config.toml
num_hidden_layers = 13
hidden_size = 256
n_experts = 128
experts_per_token = 8
d_expert = 32
d_shared_expert = 64
hidden_act = "geglu"
moe_layers = [0, 1, 2, 3, 4, 5, 6, 7, 8, 9, 10, 11, 12]
router_score = "sigmoid"
normalize_top_k = false
routed_scale = 0.707
balance_loss = 0.00397
balance_bias = false
shared_expert_gate = true
init_std_router = 0.007
lr_router = 0.000236
num_attention_heads = 8
num_key_value_heads = 8
head_dim = 32
vocab_size = 8192
norm = "rmsnorm"
norm_place = "pre"
norm_eps = 1e-05
positions = "rope"
rope_theta = 6780.0
rope_fraction = 1.0
qk_norm = false
attn_scale = 0.177
tie_word_embeddings = true
parallel_block = false
init = "trunc"
init_std_qkv = 0.0274
init_std_o = 0.0
init_std_up = 0.0274
init_std_down = 0.0
optimizer = "adam_variant"
learning_rate = 0.000507
beta1 = 0.9
weight_decay = 0.16
lr_head = 0.00564
max_grad_norm = 1.0
warmup_steps = 268
schedule = "wsd"
decay_fraction = 0.471
decay_shape = "linear"
final_lr_fraction = 0.05
batch_tokens = [16384, 32768, 65536, 131072]
max_seq_len = 512
doc_mask = true
train_tokens = 315500000
max_steps = 5323
dataset = "wikipedia_en"
Below are experts of layer 3 (counted from 0) of a mixture-of-experts language model. Rows are named router (the router's row for the expert) and show model dimensions 0-255. Each number is 200 + 20 x the weight over its row's rms, rounded and kept within 0 to 999.
After each expert's rows: "comes after" lists some tokens at least twice as common just before its tokens as in all text; "comes before" lists some tokens at least twice as common just after its tokens as in all text. This comes from a sample of Wikipedia text that the model never trained on. Tokens count by the router's weight.

# expert 5
router,187,195,187,212,172,208,217,178,208,198,154,193,226,252,171,223,223,170,204,197,158,176,205,206,199,205,191,181,211,175,201,228,184,172,236,191,216,189,189,191,181,210,207,176,202,186,203,204,154,226,222,194,190,159,204,231,219,193,178,210,168,192,210,202,215,197,198,196,211,216,175,212,208,167,238,173,204,222,175,214,201,205,207,205,204,176,204,178,199,192,222,204,199,196,217,233,179,186,152,204,191,187,201,234,238,189,183,219,169,181,198,241,188,218,170,209,179,229,189,171,219,208,242,187,209,206,201,179,221,164,198,178,202,182,160,184,183,208,202,173,216,225,206,216,194,200,194,184,155,193,205,210,183,193,230,173,216,205,196,247,206,197,176,209,186,195,188,220,203,213,219,191,206,220,224,206,225,193,206,195,200,213,201,183,196,192,236,194,198,175,197,160,220,164,230,169,200,181,194,190,211,184,183,200,185,171,177,208,188,201,206,217,206,195,210,197,187,166,201,214,192,184,179,212,221,195,186,207,234,221,206,174,178,204,187,164,231,158,186,181,183,176,174,214,256,207,163,217,233,188,221,207,235,193,184,194
comes after: "\n", "==", ".", "===", " =", " =="
comes before: "\n", "==", "|", "The", "===", "In"

# expert 64
router,209,217,212,205,223,184,222,159,209,215,169,214,227,230,203,205,212,155,197,201,189,220,194,197,205,188,178,211,191,232,195,197,178,200,211,220,203,226,165,186,205,238,211,168,192,177,168,208,210,210,206,178,216,178,183,199,212,202,189,222,176,233,190,185,228,208,195,199,217,208,166,200,219,189,194,190,204,197,156,214,183,220,211,201,178,190,208,206,177,228,234,236,221,184,193,191,198,203,176,231,178,202,183,240,223,208,200,237,180,222,185,178,186,223,148,214,199,216,227,191,202,208,242,227,215,170,193,209,202,211,193,202,150,205,206,187,186,204,196,212,187,207,199,184,190,175,195,179,180,175,195,193,196,215,218,173,207,261,196,185,166,198,188,183,193,208,212,186,158,211,216,217,200,235,257,213,198,186,206,203,209,221,194,199,241,178,203,198,208,166,183,164,152,212,200,178,175,173,204,224,219,203,170,213,213,177,204,196,164,183,180,228,231,169,227,200,181,169,204,245,211,169,204,220,199,173,186,216,206,245,197,201,182,184,168,187,224,193,189,195,213,192,194,193,226,172,187,192,206,202,202,199,218,196,192,211
comes after: " ", " |", ",", "|", " and", ":"
comes before: "9", "1", "0", "2", "|", "8"

# expert 11
router,214,206,215,218,207,212,228,157,212,180,181,195,228,230,199,176,219,156,203,204,165,234,189,200,204,180,164,230,221,203,185,213,179,203,237,219,204,247,196,210,207,203,196,183,209,183,188,231,205,225,204,193,223,167,177,218,212,179,193,227,198,201,200,181,222,212,200,197,204,211,173,189,216,174,210,175,200,204,164,219,189,231,204,196,177,194,208,205,197,206,211,246,219,197,194,204,183,209,166,222,166,215,195,241,200,220,189,222,184,209,198,192,191,228,165,230,181,218,214,173,188,201,218,221,201,186,191,201,208,191,200,191,151,207,174,193,183,207,193,230,187,212,196,179,192,182,216,185,199,191,206,212,197,219,204,185,189,233,209,179,171,181,194,218,187,204,219,200,147,201,231,219,185,235,258,221,218,194,199,177,188,230,200,210,243,188,217,213,200,191,179,151,166,180,194,188,175,166,203,216,200,213,174,225,200,201,195,207,159,158,201,227,225,176,215,198,168,193,202,237,212,184,207,253,215,169,179,229,189,231,194,204,189,200,171,183,206,182,178,169,199,183,211,182,224,178,184,202,203,208,189,190,205,210,181,222
comes after: " ", " |", "2", "\"", " which", " List"
comes before: "0", " |", "1", "8", "7", "6"

# expert 23
router,236,196,184,195,187,188,212,163,217,200,171,206,240,246,221,184,207,168,203,198,188,188,189,212,205,165,160,225,190,189,176,207,169,199,233,217,211,227,167,212,200,234,208,172,202,153,174,209,189,207,206,205,231,180,184,208,215,177,190,208,166,204,176,189,215,234,188,202,192,215,156,197,219,190,213,165,196,211,168,217,190,216,190,186,183,202,193,219,191,212,212,233,218,200,202,225,203,197,163,228,177,200,194,240,228,196,199,233,184,229,174,176,177,228,161,201,192,212,206,180,199,183,232,206,203,179,187,190,195,193,172,190,159,215,197,193,190,214,196,242,197,210,194,181,203,194,191,177,205,175,181,200,195,223,209,178,214,230,189,202,166,184,193,207,187,216,207,201,169,184,218,224,181,246,247,213,218,185,191,208,211,204,199,209,227,186,225,195,218,175,183,171,159,174,226,169,209,181,222,216,213,205,175,229,198,192,216,179,173,176,183,224,240,213,214,186,181,158,219,232,210,184,173,224,205,176,175,219,196,222,200,206,191,191,185,204,233,178,198,198,200,198,198,193,239,188,182,201,223,211,178,213,216,222,191,193
comes after: "|", " |", " of", " in", ";", ":"
comes before: "1", "2", "3", "4", "5", "6"

# expert 0
router,195,197,217,216,177,219,212,202,224,200,205,238,241,221,181,195,248,202,204,192,171,186,173,201,240,221,158,211,215,232,168,203,186,216,235,203,203,196,207,183,226,237,204,199,187,214,216,193,163,185,237,200,236,181,184,223,229,188,192,203,162,195,167,194,159,190,188,200,182,225,199,223,213,206,231,158,197,231,162,178,219,210,208,172,183,176,193,217,212,211,244,205,195,214,197,223,216,216,172,206,192,191,213,247,194,186,196,217,214,197,175,261,164,233,175,226,204,215,184,202,211,178,247,196,206,204,207,202,206,196,222,193,193,166,188,202,196,198,203,223,207,214,213,203,181,218,213,176,161,187,206,219,199,205,219,182,206,215,194,220,181,213,180,187,190,179,185,195,181,199,198,209,185,230,222,222,201,167,196,222,183,183,172,245,246,191,219,207,225,177,177,178,178,217,181,202,225,201,226,214,223,185,184,215,218,185,181,194,152,205,186,228,240,219,183,223,191,199,188,196,211,180,192,196,189,219,185,226,200,231,176,217,199,199,190,202,201,180,187,197,192,199,195,180,232,183,179,206,193,221,178,194,190,205,182,197
comes after: " |", "|", " ", ";", "\n", ","
comes before: "1", "2", "3", "0", "4", "5"

# expert 78
router,221,212,195,213,197,216,217,153,227,181,163,203,226,233,186,167,200,170,169,188,170,224,199,219,206,164,171,223,203,219,198,219,174,204,234,244,234,238,173,190,194,219,210,181,204,179,186,216,192,218,207,201,206,167,191,228,201,177,185,219,180,215,190,184,209,234,211,206,187,202,166,183,208,184,214,162,208,202,166,213,178,231,216,219,191,193,218,208,209,193,237,219,212,179,200,204,186,209,153,205,155,212,181,236,216,187,230,246,164,198,198,204,177,219,157,188,188,198,227,170,180,220,224,221,206,195,180,206,213,194,191,181,146,223,193,191,201,212,176,226,199,202,204,173,185,192,202,180,189,183,208,211,184,231,220,180,200,243,209,198,173,196,197,212,189,195,212,197,168,204,223,223,186,228,228,197,212,198,177,177,195,222,206,201,236,208,230,190,208,177,195,163,181,173,199,196,197,175,209,209,190,204,180,207,207,180,194,183,188,183,178,236,223,186,207,205,188,186,214,225,225,171,216,210,218,182,188,222,210,249,201,212,190,200,173,177,220,172,180,197,196,184,184,189,220,193,183,196,209,219,177,219,221,229,189,217
comes after: " |", "1", "2", ")", "8", "7"
comes before: "|", "-", "7", "===", "The", "="

# expert 10
router,177,203,223,213,169,215,186,200,211,185,204,193,210,265,204,190,245,202,195,217,157,190,165,238,207,171,171,201,200,225,178,230,178,189,195,223,194,218,189,216,200,201,205,177,193,177,184,175,207,211,236,225,230,179,217,232,218,171,188,239,211,217,208,218,186,218,213,195,218,209,220,226,170,217,198,179,223,210,174,173,159,198,195,197,157,179,182,205,218,204,181,217,207,210,181,181,188,205,190,201,169,197,194,231,188,223,225,173,208,203,167,237,189,205,174,184,181,203,213,183,187,176,240,221,195,194,201,209,188,194,205,205,188,206,214,216,211,192,214,226,188,234,185,201,181,177,224,194,200,199,195,209,205,216,195,211,209,220,183,216,205,190,205,231,219,238,201,177,176,206,207,198,212,233,232,225,202,155,225,183,219,181,209,180,209,182,242,190,227,211,187,171,176,192,211,177,184,194,208,199,206,186,145,188,190,217,223,195,215,177,178,181,218,217,231,178,204,171,199,230,209,175,199,207,219,224,199,242,179,197,222,213,189,216,198,195,209,169,206,210,211,193,177,211,194,204,177,227,215,165,228,156,186,220,176,235
comes after: "\n", ".", " |", " of", " in", ")"
comes before: "|", "\n", "-", "==", "The", "==="

# expert 49
router,200,225,225,184,200,214,218,184,198,227,173,190,210,237,193,204,225,214,182,206,151,232,201,196,211,220,185,197,235,190,191,207,168,193,219,205,203,223,193,170,214,227,223,186,221,204,177,190,206,205,228,188,211,183,222,204,194,174,196,201,179,227,188,186,182,182,195,202,216,231,209,218,198,179,252,201,179,194,171,174,207,202,179,191,191,189,200,195,214,215,208,231,232,218,178,217,179,190,178,217,176,208,172,227,233,185,208,221,200,217,212,176,199,221,186,205,194,215,192,174,187,213,223,232,233,217,172,219,203,177,177,222,169,214,218,206,203,180,170,219,172,189,197,192,190,196,177,211,178,211,229,224,196,241,201,213,231,221,195,189,195,184,165,210,202,192,170,198,177,230,236,244,215,231,243,215,179,188,199,205,190,191,228,197,209,231,228,188,226,204,186,162,170,182,199,190,214,186,201,166,196,199,200,229,202,219,206,195,199,224,169,215,232,192,172,177,203,156,211,215,195,194,202,170,229,179,165,215,211,213,186,250,176,187,213,166,237,183,213,246,188,193,164,215,196,217,198,195,189,211,196,210,183,199,185,242
comes after: "\n", " |", ".", ")", "==", " ="
comes before: "-", "|", "\n", "==", "The", "==="

# expert 116
router,188,203,222,198,168,218,179,183,216,198,199,214,215,262,200,169,243,196,204,212,156,187,161,221,207,180,151,209,191,232,176,244,182,188,202,222,206,208,193,228,202,209,216,180,186,162,170,181,194,213,229,202,224,205,204,243,200,156,199,229,204,197,194,213,201,217,201,192,221,205,202,227,188,185,202,180,247,207,184,164,142,195,189,222,148,161,202,196,199,203,191,219,217,178,180,184,181,186,191,204,173,198,175,244,194,207,207,183,214,178,171,225,202,191,159,195,170,195,227,180,197,177,234,230,193,199,205,208,196,197,211,209,191,199,216,200,216,185,184,240,195,242,186,197,182,202,243,203,198,205,185,206,203,219,203,207,222,220,182,193,200,197,200,208,204,227,185,183,177,204,205,205,210,220,246,216,197,157,208,188,211,183,214,170,210,170,239,224,226,217,190,159,191,197,202,178,170,182,202,201,205,189,185,186,185,196,219,196,202,184,182,195,215,204,218,152,207,177,203,226,220,170,195,187,200,215,200,230,194,199,219,226,191,199,215,202,215,191,207,212,193,202,181,217,189,211,188,210,228,183,227,166,195,211,181,197
comes after: "\n", " |", ".", " of", " in", ")"
comes before: "|", "\n", "-", "==", "The", "==="

# expert 4
router,213,202,227,191,187,206,227,147,202,195,188,180,232,237,182,206,207,172,179,201,192,202,181,192,186,179,169,213,207,211,187,225,180,213,239,227,194,200,189,198,205,200,226,174,174,173,185,224,182,216,198,198,211,170,186,213,214,194,188,212,187,221,187,175,235,218,197,223,214,231,171,191,207,172,212,173,193,219,183,227,192,206,231,194,171,199,196,195,193,206,206,225,228,157,185,207,203,205,174,215,173,209,175,244,229,195,196,224,191,197,204,214,189,241,175,204,170,217,222,187,194,190,213,233,226,193,201,182,232,209,207,188,171,217,195,209,185,216,172,205,208,217,197,186,160,201,220,202,188,205,184,187,192,222,192,177,194,230,217,211,178,192,174,192,198,220,206,184,165,200,223,226,182,231,255,235,223,209,185,188,198,211,200,218,255,193,200,204,190,165,181,156,196,197,203,182,191,184,199,229,228,212,177,235,212,173,194,181,168,191,185,235,221,194,219,162,160,158,203,219,213,182,192,223,197,164,175,204,206,213,183,201,192,196,166,196,226,189,187,192,201,172,197,180,230,171,166,195,214,205,162,194,210,208,193,201
comes after: " ", "9", "0", "–", " in", " It"
comes before: "0", "9", "1", "8", " The", "7"